Weights of a small mixture-of-experts language model, trained from scratch on English Wikipedia: width 448, 512M tokens.
Below are experts of layer 6 (counted from 0) of a mixture-of-experts language model. Rows are named router (the router's row for the expert), gate (a neuron's input weights, with its number), up (a neuron's input weights, with its number) and show model dimensions 224-279. Each number is 128 + 32 x the weight over its row's rms, rounded and kept within 0 to 255.
Before each expert's rows: "gets" lists some tokens that make up at least twice as much of what it gets as of all text. This comes from a sample of Wikipedia text that the model never trained on. Tokens count by the router's weight.

# expert 2
gets: ",", " and", " was", " is", " as", " that"
router [116 148 124 136 148 136 141 204 112 105 137 178 174 114  81 108  93 118 104 166  94 137 195 101 177 140 100 115 150 151 184 149  45 133 152 143 147  89  60 126 153 104 108 139 134 147 118 142 123  96 156 102 146  80 174 160]
gate12 [140 129  72 107 131 129 151 181 101 112 121 144 158 168 107 119 144 122 222 101 149 158  33 164 105  91 108 114 103 119  94 124  42  92 152  99 135  93 147 166 128 157 170 125 156 125 128 118 109 112 115  85 181 131 191 112]
up12 [ 84 141 112 172  79 170 130 116 129  66 107 107 117 122 129 127 107 125  80 146 141 125 141 154  95 133 153  91 146 154 156 105 166 123 184 165 132 126 135 148 142 136 121 129 138 137 145 142 138 181 190  96 109 128 112 146]
gate13 [112 183 138 107 125 138 145  63 215 173  96 139  89 146 123 208  83  63 113  87 103 142 113 180  85 100 142 138  89 109  96  68 135  98  99 157 176 121 129 104 124 140  75 136 155 145  99 151 138 130 104 132 145 115 108 111]
up13 [ 98 156  98 107 145  82 149 197 170  77 131 141 143 148  96  44 160 137  89 137 128 143 167 113 120 200 148 143 134  90 107 152 102 106 103 166 113 162  88 121 106 112 102 120 173 173 131  59 149 139 158 112 153 143 122 155]
gate14 [127 229 142 137 139 135 121 120 135 123 129  62 117 172 129 170 143 117 124 158 129 107 118 162 123 135 169 139 124 116 140 126 163  66 152 144 147 175  86 109 102 116 119 163 140  70 108 152 110 189 112 120 126 137 147  81]
up14 [189 183 103 113 158 143 126 127 114  94  95 124 145 131 114 147  98 124 109 155  85 145  78  95 145 114 120  93 114 109 160 116 125  79 137 131 149 216 128 132  94 113 142 186 134  62 120 120 114 157 130  96 142 127 138 136]
gate15 [ 81 131 133 113 149 151 131 141 153 145  83 188 136 118 104 112 141  97 169 139 107 100  99 114 147 125 103 129 129 113 122 159 124  85 158 142 157 193 187 107 177 109 148 118 138 119 163 161 180  61 168 123 137 167 121 125]
up15 [135 151  96 118 115 124 166  65  92  97 108 108 154 117  92 108 120 114 171  31 140 108 125 131 152  63  78 116 139  96 100 108 111  80 176 154 106 154 139 161 122 116 137  59  82 149 140  78 120  87  33 156  71 141 112 116]
gate16 [148 145 128  41 139 184 126 116 158 114 147  72  90 168 139  97 133 150 157  13 106  72 125 126 162 197  61 176 114 190 136 141 136 153  81 142 106 121 107  80 106 152 124 124 153 102 113 161 166 124 130 108 121 153 133 152]
up16 [141 117 116  63 135 127  89  89  85 130 101  79 108 183 122 136 150  96 127  65 177 168 118 173 160 155 134 135 102 156 132 115  84 153 122 174 120 130 126 135  70  99  45 147 153  97 121 131 172 102 165  84  99 143 142  88]

# expert 9
gets: " |", "k", " School", "ak", " District", " Party"
router [174 162 147 151 156 119 172 198 106  69 101 119 145  61 142 115 127 133 191 131 143 108 151 141 146 110 134 124 125 179 140 169  80 106 121 141 115 112 105 116 102 120 105 114 129 146 127 210  59 131 154 133 130 111 149  48]
gate0 [173 146 140 122 145  80 113 115 153 135 165 157  68  72 106  96 156 138 137 131 131  82  72 118 105 151 161  84 136 103 144 138 127 225 172  68  87 123 134 138 158 115 141 145 129 123 110 159 191 152  96 106 114 120 100 134]
up0 [ 90 107 106 159 125 149 161 127  86 109  90  97 164 210 128 120 134 120 120  72 124 175 109 104 122  71 121 169  88 117 100 169 139 110 106 212 149 120 148  99 174 138 145 107 159 130 185 108 122 136 189 109 157 140 151  98]
gate1 [146 182 215  84 121 121  95  87 119  95 143 149 145 126 146 189 118 110 172  86 209 104 144 147  76 188 147 129 111 119  95  96 140 141 110  82 109 117  93 114 124 173 143 122 208  78 104 170 143 105 163 108 110 130 130 173]
up1 [163  97 159 114 127 123 177  53 167 103 100 120 153 112 142 128 126 100 176 110 100 155 152 121 150 173 150  79 113  98 111 133 171 128 138 143  88 118  99 152 106  94 114  95 132  96 164 109  85 111 126 163 150  98 111 197]
gate2 [111 176 131 114  89  98 131 137 151 137 128 125 112 104 192 136 106 112 208 119 145 146 105  94 125  95 130 144 184  90 175 112 160 131 102 118  97 156 135 127 145 181 127 135 177 131 112 138 202 175 119  73  21 171 115 125]
up2 [127 175  91 155 187 126 105 202  58  98 121 152 121  93 100 115 122 127 126  98  90 111 157 117 177 141  96 167 169 132 112 137 129 108 161 171 129 141 109 190  73 136 110 137 115 124 147 135  78  60 127 142 128 131 143  84]
gate3 [149 154 135 118 147  93 109 127 128 145 146 170 134  91 120  95 121 114 186 132 126 113 141  92 129 192 111 173 126 122  99 130 106  89 157  56 160 170  58 117 141 122 123  92 163  84 134 112 191 164 142 188 117 150 133 113]
up3 [140 100 123 169 157 141  76 133 100 144 109 147 104 107  86 131 137 104 110 159 194  95 106 118 129 177 124 190  83  39 164 107 123 128 158  64 145 141 115 112 135  96 108 136 165  29  77  88 220 122  79 137 108 144  99 119]
gate4 [156  99 176 137 184  97 133  69 152 103  78 157 150 143 141 109 120  81 135 122  95 110 153 132 112  91 149  81 143 103 144 122 179 151 105 151 175 175 105 172 135  94 105 153  98 111 138 104 121 153 131 139 156 118 200 110]
up4 [127 155  88 164 137 126  65 132 177 102 105 113 115  98 106  84 141 162 150 149 125 159 117 140 149 132 111 105  90 102  57  96 126  95  90 135 132 142 143  96 133 150 171 118 107 131  88 128 141  87 135 109 108 117 116  74]

# expert 0
gets: ".", ")", " ", "\"", ").", "'"
router [189 156  96 154 113 189 112 130 159  63 138 188 108 122  98 125  96 137 116 163 100 191 127 142 140 112  92 128 137 123 152 168  57 146 163 150 124 108  76  88 126 130 133 106 106 112 129 177 107 137 139 138 168 132 140 154]
gate0 [ 99 130 138 109  92 150 111 192 119 154 100 150 166  78 122 176 101 123 165 117 100 133 119 129 143 191  37 131  95 117  67  79  81  64 128 124 119 176 112 163  77  88 105 107 154 157 126 166 186 142 147 151  93  97 112 161]
up0 [116 154  96 148 129  98  86  76 115  81 158 118  52 154 150 137 161 161 138 114  93 115 120  80 122 156 168  74 135 172 140 167 139 170 138 155 116 107 135  84 144 175 139 140  58  82 146 137  21 134  87  90 123 126 133 132]
gate1 [199 102  83 143 111 110 162  92 109 102  76 135 118 183  79 151  96  50 121 178 142 143  99 132 164 156 174 137 112 154 165 120 128 158 122 103 141  89  82 113 114  85 181 168 146 166 144 134  92  81 110 169 122 143 157 171]
up1 [ 91 128 108  70 131 115 152 104 134 130 113 145 143 111 118 161  62 147 161 148 120 146  97 139 115 122 144  79  70 181 144 162 184 157  98 140 103 109  96 127 138 141  60 187 101 117 162 148 133 104 110 122 138 192 116 120]
gate2 [ 91 118  71 143 128 186 112 107 144 111 130 107 137  97 134 151 122 133 145  87 101 151 117 149 132  93 144 174 109 163 193 162 153 140 110 141 146 116 106 144  74 126  69 105  58  65  78  99  46 128 156 115 175  87 122 129]
up2 [146 126 108 131 101  92 154 109  97  87 121 162 149 156 179 159 156 151 174  42 148 138 104 130 123 129  61 124  92 127 106 156 178 100  70 137 120 147 135 128  72 182  97 117 124 149 116 145 183 135 184 119 149 160 136 128]
gate3 [179 106 101 107 174 183  74 107 150  99 121  99 127 175 109 132 152 144  62  86 133 112  75 137 101 142 143  77 160 117  88 118 129 156 149 108 163 127 126 113 141 196 137  98 158 133 108 114 154 147 145 113  93 117 178 134]
up3 [141  89 154 121 127  93 186 158  84 128 159 160 154 134 138 163 100 109 161 149 168 122 193 121 144 114 153 168  99 161 165 159 165 118  84 134 118 106 150 135 155 134 137 182 134  62 150 146 103 129 120 151 166 144  87 173]
gate4 [128 118 111 162 112 128 125 101 131 132  48 114  93 125 134 110 127  83 187 146 103 160  94 186 163 143  88 159 170 175 166 183 121 139 148 139 142 116 126 175  99 134 129  95 140 148 128  89 121 149 115 132  95 147 119 109]
up4 [100 112 122 130  90  79 158 161 123 136  89 144  84 124 146 169 104  39 143 108 100 131 119 140 147  94 106 151 182 198 152 179  95 148 167 136 141 116 145 160 134 179 127  60 128 176 173 148 144 161 123 101 123 182 142 112]

# expert 4
gets: " of", ",", " to", " a", " and", " for"
router [130 175 105 125 163 137 122 169 130 140 130 196  64 123 102  89  55 137 106 153 133 120 153 122 146  84 162 159 123 147 127 150  70  89 150 101 203 138 126 122 156  92 127 166  95  83 109 117  72 180 158  93 137 152 129  99]
gate0 [104 174 136 122 117 113 117 144  92 132 125  69 161 137 133 198 151 117 108 102 161 127  91 109 179 133  83 109 101 113 146  75  65  99 119 140 105 120 142 141 137 160  74 112 116 121 122  88 148 197 145 104 138 103  63  67]
up0 [100 107 161 179  66  98 100  73 153  95 156 111 164 149 196 123  71  97 188 116  89  77 151 124 141  72  65 177 161  78 131 125  61 141 134 107  68  90 128 174 174 105 131 152 160  96 122 146 200 111 109 132 164 153 131 144]
gate1 [115  99 147 141  98 118 205 131 118 106 171 127 142  92 110 107 128  91 148 139 110 106  52 150 133 110 161 134 153 110 148 112 146 105 145 133 113 128 171 101 114 179 164 135 136  95  93 160 131  71 111 153 141 133  93 125]
up1 [120  76 150 111 225 209  93 162 114 144  69  39 130  86 172  77 153 145  94 101 149 117 168 125 142 147 122 113 155 153 105  72 108 182 150  95  85 153 162 177 152 152 104 121 147 151 175 116 125 113 159  97 142 150  50 133]
gate2 [169 123 106 149 117 136 127 135  86 123 147  93 104 124 113 110 105  64 149 137 113 141 130 140 138 134 120 131 132 161  72 154 130  74 113 152 114 146 151  58  84 156 126 124  96 114 126  86 116  84 158  90  94 139 128 117]
up2 [ 57  96 100 156 149 118 129 173 129  88  99 147 142 112  99 109 110 154 110 156 111 124  80 149 125 136 108 127 131 137  77 141 128 169 111 148  92 151 143 137 167 153 197 133  71 108 137 133 110 126  93 161  95  70 135 108]
gate3 [160 157 122 106  85 134 132 130 149  66 112 151 142  92 166 104 165 119 157 110 119 119 131 127 121 165 109 154 116  92 107 131 184 137 155 146  91 110 113 172 125 144 101 132 140 134 129 148 118 124 127 189 130 113 159 114]
up3 [113 112 129 124  68 105 128  42 132  63 141 104 141 102 155 124 146 123 156 175 105  98 134 104 200 162  88  97 121 122 139 130 187 113 154 139 156 122 159 108 162 125 107  79 118 109 175 141 158 116 144 136 154 103 178 139]
gate4 [137 136 133 145 129 149 158 159 138  94 159 103 173 128 132 109 109  92 152 173 118 125  99  86 120 150 129 191  85 129  93  57 105 199 110 108 158 170  64 100 111 117 120  89 154 180 138 118 125 148 130 148 140 129 101 112]
up4 [125 119  63 134  73 157 141 170  70 184  99 126  88 126  86 163 145 133 147  89 147 143 111 120 104 122 103  78 171 130  85  88 124 140 147  98 134  59 121 116 109 152 146 172  84 110 153 126  86 114 109  73 107 178  96 101]

# expert 6
gets: "-", "\n", "–", "===", "/", " de"
router [117 136  53 161 117 139 139 172  96  92 131 148 163  79  97 142 136 154 118  72  92 101 102 142 175 145 102 115 118 157 173 160 168 118 120 133 182 154  68 172 126 121 101 192 104 155 115 163 107 122 147 133 169  76 125 148]
gate12 [ 69 105 133  94 126 128 115 152 171 127 111 125  63 117 109  70 143 132 102 134 123 105  80 148 105 201  81 103  76 163 163 132 130 143 174 137  93 140  98 156  93 107 142 147 110 122  87 104 114 172  92 137 125 146 141 109]
up12 [137 151  82 146 150 170 158 156 132 142 168 129 185 139  94 171 194 118 120  72 114 161 151 117 138  74 200  83 164  92 117 171 122 120 116 157 157 115 109  90 197 130 174  96  65 135 102 155 154 131 130 142 149 148  54 133]
gate13 [169 102  98 139 170 112 141 112 174 163 103 111 156 115 123 108 123 154 143 103 153 137 133 103  63 161 120 123 154  99 138 108 105 148 110 141 161 217  86 138 118 105 142  79 141  97 139 178 142 162 141 119 165 105 145 137]
up13 [144 131  68  97 218 115 142  97 121 206  94 157 167 115 116 135 122 110 155 100 147 150 129  85 112  92 126 152 118 201 121  46 107 129 135  90 159 150 108 161 119 138 128 120  73 177 139 126 126 154 104 171  87 150 143 120]
gate14 [177  93 162 148  79 119  71 132 131  97 150 144 121 135 138 127 167  91  75 103 145 142 102  59 205 163 101 161  89 120 196 126 122 146 182  97 111  96 106  80 143 186  96 174  88  88 167  69 144 145 158 136 177 161 112 152]
up14 [129  79 129 166 100 136 135  66  71 137 199 100 138  76 104 104 110 164 121  97 139 156 116  82 117 105  82 127 129 110 148 150 143 163 145 102 127 118  88 126 104 135 196 144 139  83 145  60  57 170  60  72 145 178  81 123]
gate15 [ 98 111 137 143 175  68 148 136 174 141 147 174 181 181 151 152 112 105 122  71 143 180  91 171 150 189  72  46 124 118 148 117 112  93 137 101 108 166 135 188 147 162 124 136 117 133  91 130  91 128  76 137 117 143 131 109]
up15 [116 122 128 175  90 146  87 102 194  49  97 148 138 168 148 150  87 152 159  92 155 105 103 175 117  76  93  50  90  99 106 166 106 152 119  84 116 108 154  99  96 114 121 143  95  32 193 144 134 162  47 169 138 161  94 137]
gate16 [133 190 127 154 150 161 134 119 144 141 116  99 135  91 129  49 218 118  64 146 162 179 131 151 159  72 170 147 151 122  86 111 110 118  73  90 180 116 113 141 119 108 159 124 122 165 120  67 123 146 109 120 137  86 163 143]
up16 [128 163 147 138 149 134  94 123  90 106  97 152 120  71  76 128 181 143 169 129 162 128 153 140  44 107  82  92  80 161 168 152 105 115 134 126 153 161 113 184 147 165 108 105 132 154 182 153 142 186  73  94 141 185 160  89]

# expert 13
gets: "\n", " (", "-", "=", " list", " /"
router [156 109  85  94 135  98 133 213 113 155 143 143 112 131 101 119 103 155  87  81  80 122 145 176 112 179 157 147 123 116 165 135 119 114 148 111 156 105  84 108 107  62 126 160 123 141 168 193 126 106 145 100 135 133 114 120]
gate12 [196 102 120 167 106  55  78 181 113 160 131 102  98 156 165 124 149  98  57  82  70 128 142 105 167 119 124 141  85  99 128 137 119 108  85 129 132  95 140 164 105 130 127 131 100 149 118  76 109 176 153 149 168 113 124  65]
up12 [ 93  77 113 149 122 150 118 111 115  89 125 123 132 110 105 103 175 207  76 163 139 142 163  96  85 114 109 186  96 128  89 143 127 121 134 148 147 106  80 138 126  96 124 184 117 169 136 157 143 107 142 156  97 143  91 128]
gate13 [129 144 171  73  86  51 132 124  71 111 112  96 106 150 110 100 166 166 112 120  87 106 132 134  97  80 131 110 144  63  98 127 117  82 141 130  78 132 126 165 154 154  98 120 133 123 163 134 140 172 167 173 122 132 125 108]
up13 [120 136 146 127 181 121  87 112  66 162 121 163 154 152  83 147 131 103 164 147 167 156  87 114 119 131  84 131 151 152 150 138  93 135 115 101 104 153 117 112 180 107 144 142 148 161 100  85 188  97  65 169 118 135  74 160]
gate14 [144 113 105 143 114 105 130 139 130  95 132 115 138  91 125 167 164 126 180 181 103 135  45 106 113 115 128 125 137  79 110 118 162  89 147 185  93  63  76 122 137  66 153 142 145 140 163  95 124 116 137 142 165 111 117  96]
up14 [124 125 143 137 175 122 137 130 132 201  83 153 159 121 118  91 160 144 132 142 122 126 105 103 121 129 150  83 153  21 132 112 108 176 137  95 192  66  99  88  91  67 152 137 189 135 147 116 116 137 151 131 124 110 115 130]
gate15 [ 66 168 161 150 107 123 154  78 131 133 105  77 211 128 126 138 114 158 151 151 112 156 130 106  93 125 154 114 124 149 169 150  94 117  98  87 125 181 165  69  97 183 151 156 151 112 141 209 138 134 148 148  91 143  88 127]
up15 [190 151  97 192  65  81 124 123 114  87 160 106 155 106 116 121 119 120  94 111 150  84 127 111 126 145 117 113  58 120 190 157 140 160 135 127 124 141 128 136 147 190 157 125  45  53 134 150 150 127 145 179 127 102 143 112]
gate16 [140 135 117 138  71  87 131 141  88  96 113 163 153  84 167 123 112 170 134 129 142  94 115 151 186 110  77 112  91 129 115 173 115  76 131  92  98 152 104 134 119 120 127  70  81 118 123 135 146 145  94 110 156  87 136  84]
up16 [158 169 162 151 150 169 134 127 154 160 171 100 116 146  75 139  55  91 148 124 133 139  96 127 114 106 137 160 171  94 113  72 158 116 177 159 139 113 127 118 172  98 161 120 134  91 130 104  84  73 131  81 167  96 119 132]

# expert 15
gets: " |", "|", " 1", " 0", " 2", " 3"
router [154 151  91  99 186 152 106 131  99 113 118 115 121 113 121 128  40 128  98 179 102 121 153 134 170 102 129 145 139 158 151 141  75  66 186 125 105  77  94 141 124 126 107 155 157 114 100 118  92 159 144 121 155  92 119 128]
gate12 [108  83 145 153  91 138 133  62 147  88 148  80  79 103 133 106 104 154 119 140 180 153 181 116 151 128 123  90 181 199 134 154 201  96 149  63 106 121 112 179 161 165 162 121 118 122  58 120 105  96 141 110 179 110 146 134]
up12 [ 98 137  99 117  98 162  68 179 104 157 128 158 152 141 126 118 201  79 186 142 120  83 139 112 155 165 128 185 156  64  99  93 132  74  99 130 142 143 147 113 128 114 141 121 143 171 194 125 158  88 105 122 115 182 137 169]
gate13 [ 78  93 158 108 123 128 108  69 155 106  87  93  85 124 144 117  83 108 131  90 131 133 148 112 165  99 176 144 144 153  73  94 141 127  53 103  88  95 132  54 147  63 147 149 157 119 154 133 152 144 158 118 102 132 124 195]
up13 [186 146  86 114  88  92 108 123 111 122 134 167 138 115 151 165 161 164 105 126 103 168  71 118  71  86 112  99 108 100 121 145 176 134 123 117 124 139 176 178  92 157 138 113 113 180 114  95 107 128 157 191 136 116 151  77]
gate14 [170  71 200 140 159 142 132 175 176 189 142 191 109 120 150 134 143 159 104 142 113 110 120 140 147 113 175 139 145 144 119 121  80 111 136 132 127 134 122 151  65 133 139 119 144 126  87 120 177  67 149 117  64 117 129 131]
up14 [177  93 199 118 160 125 138 142 143 157  85 197 103 140 150 150 148 143  99  82 120  92 110 133 155 107 147 132  94 137  89 141 111 107 144  95 113 152 160 150 113 133 120  98 104 106  83 156 158  60 115 144  91 174 117 135]
gate15 [108 103 149 113 150 159 137 105 120 221  91 127 139  92 165  98 123 117 159 127  76  90 146  96 117 105 181 166 125 133 140  87  74 147 178 165  72 144 141 112 134 153 110 143 137  78 117 107 202 196  99  62 119 136 115 147]
up15 [119 168 104 126 120  96 134 115  84  41 162 122 123 111  98 158 128  78  86 147 129 152 127 135 127 125 105  98 125  73 103 148 185 142 119 126 153 126 123 172 148 107 134 113 138 136 129 126  49  70 141 144 104 129 140 105]
gate16 [ 99 122 127  98 124 108 153 134 109 139 181 105 151  85 149 143 105 157  97 145 162 152 141 124 140  40 160  80 115 129 136 132 149 131 124 133 169 117 158 134 159 168 132 121 166  94 121 126  97 140 162 189 129 163 113 151]
up16 [135 141 109 134 130 122 108 144 128 106  57 135 117 123 132 156 115 149 117  99 135 162 179 162 161 117 137  94 129 104 156  85  96 111 179 156 153 154 143 146 164 151 208 124  63  73  89  75 116 155 132 161 113 145 134 167]

# expert 10
gets: " in", ":", " at", " from", " for", " of"
router [144 163 143 149 140 152 124 161 136  75 186 191 122 120 106 155  79 123 141 139 144 153 148 140 137 125 164 143 182 153 162 130  36 101 150 129 166 148  91 115 125 114  95 161 171 167 159 131 148 137  87 138 143 108 150 131]
gate0 [125  95 183 122 180  84 115 110  50 137  83 103 118 142 131 105 103 134 114  73 155 129 147 156 165 107 139 147 130 144 118 131 135 134 175 128  87  93 212 133 163 154  84 137 133 164 193 165 141 113 148  84  81  84 130 168]
up0 [ 92 117  79 169 126 133 165 131 176 141 158 101 148 125 187  60 146 150 110 119 126 110  90  87 133 133  94 150  51 161 166 102 153  92  85 127 118 162  48  98  92 110 145 141  82  86 152 139 107 175 152 175  91 190  97  74]
gate1 [151 148 161 134 100 147 138 159 136 132  98 140 118 139 126 123 107 125 123 111 177 167 119 157 139  94 148 209 152 127 171 168 135 179  71 104  64  55 114 140 124 146 131  90 140  49 115 121 149 128 129 119 160 179 173 139]
up1 [ 79 197 159 137 130 123 101  94 105 145  98 137 155 107  87 112 127 106 105 120  74 116 168 125 103 102 151 185 172 145 164 114  92 136 126 131 152  98 140 109 160 142 102 185  91 156  87 130 177  87  81 140  62  72 113 117]
gate2 [134 147 169 157 154 123 128  64 162 131 118  59  94 167 178 179 193 103  80 106 110 100 101 139  85 101 156 186 140  98 102 165 165 164 135 127 137 187 105  61 151  76 122 104 117 113 119 103  96 135  85 144 109 118 180  69]
up2 [132  33 149  84 139  83  72 138 128 126 227 169 146 146 141  81 113 116 136 110 166 182 139  90 119 106 123  99 107 156 148  89 122  27 116 134 160  84 108 118 142 170 154 103 158 138 139 115 188 101 150 140 149 135 146 168]
gate3 [131 114 112 131 101  45 135 114 163 136 152 167  92 107 137 174 187 139 137 126 139  90 112 118 175 180 144 135 185 150 131 136 100 114  93  83 144 119 123 109 104 100 144 136  36  93 148 136 145 157 148 151  90 128 148  84]
up3 [169 133 181 152 128 154 116 132 143  21 177 133 126  97 142 158 171 132 190  88  87 146  76 122 109 146  80 109 153  75 133 163 106 149 106  82 109 124  99 141 146  86 156 136 115 159 142  94 116 148 118 201 106 170  79 139]
gate4 [170 155 144  81 111 118 121 172 160 120  56 132 109 133 142  85 136 153 163 180 172 192 163 177 158 134 157  73 108  99 137 180 105 121  88  85 151 107 117 159 124 124 166 139 128 154 107 130 148 112 132 109 140 123 135 184]
up4 [ 82 100  76 184  63 145 119 173 152 139 103 114 140 158 129 125  86 113 101 101 135 105 156 117  96 122 164 155  69 156  91  94 170  81  89 113 157 160 149 131 127 148 139  76 146  90 134 148 136 132 143  79 147 127 113  74]

# expert 14
gets: " the", " The", "'s", " a", " his", "The"
router [147 151 103  91 138 126 139 166 157 116 131 172  84 124 108 156  72 120  79 140 125 144 192 104 178 118 168 167 155 139 114 173  91  84 185 155 125  81  72 119 146  71 121 167 107 109 163 167 110 109 139 142 194 147 141  89]
gate12 [193 161 172 171  77 125 145 167 130  89 128 111 147  80 108 128 118 110 101 183 122 102  99  82 145 153  78 161 144  90  98 123 130 103  86 101 125  87 147 149  99 170 129 143 102  67 110 100 153 113  99 143 164 132 131 137]
up12 [118  94  94  78 157  82  95 144 155 127  97 188 118 133 156 144 123  93 133  88 170 112 127 148  77 111  95 153 137 141 153 155 127 132 158 133  74 142 151 100 119  90 136 106 140 129 171 162 105 153 136  96  83  68 153 118]
gate13 [137 109 124 151 109 123 126 114 112 114 162 133 105 106 132 156 112  67 143 121 173  98  56 120 103 120 136 213 141  94 136 123 106 133 164 103 146 116 140 149 150 138 111 154  81   0  95 136 149  62 156  74 113 121 166 130]
up13 [143 152 150 123 150 152 169 136  97 166 168 182 113 146 121 139 143 212 165 132 117 124 217 107 168 138  61  94 102 121 115 120 192 103  71 119 125 137 124 200  61 137 121 117 179 169 116  89 148 187 162 136 111 117 146 116]
gate14 [102 117 158 103 119  77 136 114 155  81 144 179  86 118 179 120 172 134 145 112 170 144 135  58  77 167 195 120 136 128  84 132 128 176  93 111 140 141 108 191 138 145 101  76 172 166 138 158 104 140 175 119  98  96 128 153]
up14 [105  53  64 126 125 121 104 131 127 115 137  79 184 134 163 121  93 114  91 184 134  70 126 177  65 106  55  98 214 133 188  97 143 107 156 120  78 128 169 106 113  67  76  90 155 145 124 101  74 141 101 135 168 176 201  90]
gate15 [ 88 102 147 162  93 171  90 115 146 103 123 140 110 118 143 131 133 170 112  99  65 126 112 173 181 126  90 108 125 132 111  87 103  90 147  39  72 124 152 176 162 141 105 168 161 142 125 114 124  94 130 139 198 183 111 174]
up15 [ 70 105 133 182 163 163 112 136 110 123 109 149 148 127 122 121 138 126 146  69 138  98 143 108 167 117 147 209 109 126 105 114 115  87 130  60 131 177 113 139 175 108 120 168 104 149 109 133 169 115 125 109 127 176 117 127]
gate16 [154 105 183  88 165 102 179  55 127  93 136  92 162 122 118 121 128 142 112 169 174 117 176 206 155 146 141 157 170 132 113 157 117 105 108 104 116 112  88 153 136 117 138 143 112 106 155 144 155 101  68 129 117 120  83 158]
up16 [118  95  81 107 140 199 137  87 149 147 123 137 148  65 113 145 157 105 136 155 196 106 164 155 191 214 162 137 137  86 148 122 134  95 134 103  93 118 114 113 159  91 195 128 166 122 112 155 143  78 121 139 164 141 152 154]

# expert 7
gets: " (", " \"", " $", " m", "/", " ft"
router [111 175 116 119 197 109 125 152 105 140 153 159 115 136 138  95  26 121 104 135  76  88 103 167  90 118 118  95 110 118 132 101 133  65 161 115 131 141 138  88  62 107 104 181 133  93 137 171  32 134 181 144 167 105  83  95]
gate0 [142 154 125 135 139 105 201 129 107 109  97 120  62  95 121 118 166 147 123 136 172 173 108 144  72 131 141  90 121 126 150  94 156  95 120 144 158 118 105 145 132 138 136  88 110 148 116 152 157 128 146 127  80 136 135 143]
up0 [164 196 138 156 133  63 142 159 121 141 133 114 111 114 159 132  80 104 148 157  99 119 153 127 136 142  90 129 166 133 144  88 140 112 141 148 103 102 127 132  77 131 115 122 152 201 130 124 122 108 128 112 119 130 126  80]
gate1 [111 162 170 112 160 151  89 123  88 136 128 153  82 192 129 130  80 133  89 153 106 159 106 131 124 120 134 196 144 130 124  75 125 106 120 179 135 145 116 121 114 135 176 163 122 104 169 142  71 103 112 166  84  92 115 130]
up1 [ 92 114 142  98 173 118  91 132  99 147  86 201 121 161  69  67 166 128 111 102 164  93 130 155 138 102 107 175 198 168 114  62 137 171 129 119 168 145 102 148 130 101 112 120 111 159 187 145 151  46 154  47 111  91 131 120]
gate2 [ 63 130 135 161  95 162 125 173 124  96 151 188 106 100 130 100 105 131 128 120  83 118 175 175  78 163 153 115 110  83 140 151 127 131 119 101 156 184 108 137 132 128 115 111 150 185 126 162 153 159 121  85 120  88 107  41]
up2 [109 158 165 136 174  88 145 114 135 110 132 145 114 128 139 167 115 121  95 101 166 132 180 159 126 202 132 108 183 120 111 191 122 122 102 134  95 183 123 141 114  95 136 131 108 167  46 107 108 159 126  74  81 125 156  93]
gate3 [145 168 130 151 133  79 142  51 128 109  96  63 144 108 145  77 132 120 174 147 177 118  63 116 110 152  96 167 109 183 139 186 131 150 133  85 125 137 135 140 114 157 180 114 139 161 150 109 119 115 171  61 128 113 100  92]
up3 [121 148 170 129  43 131 133 165  92 197 139 137  59 174 126 130  85  98 155 147 161  74 100 151 170 117  92 185 119 173 147 151 202 115  98 150 132 126 120 125 118 104 115 127 120 146 182 120 106 144 130 156 184 110 187 134]
gate4 [175 152 130 106 128 152  94 206  37  85 131 113 137  74 117 116  99 150 159  94 147  97 124  75 148 126 141  99  86  90 152 117 166 146 150  87  80 129 144 120 118 131 133 145 122 225  49 102 157 144  89 108  96 180 105 132]
up4 [140 128 161 102  81 147 142 189  78 138 156  72 112 155 132 168 181 138 127 127 119  47 156 129 159 100 150 140 104 131 169  89 157 145  71 167 111 123 101 156 143 142 125  86 103 144 156 101 162 159 139 131 119 210 116 157]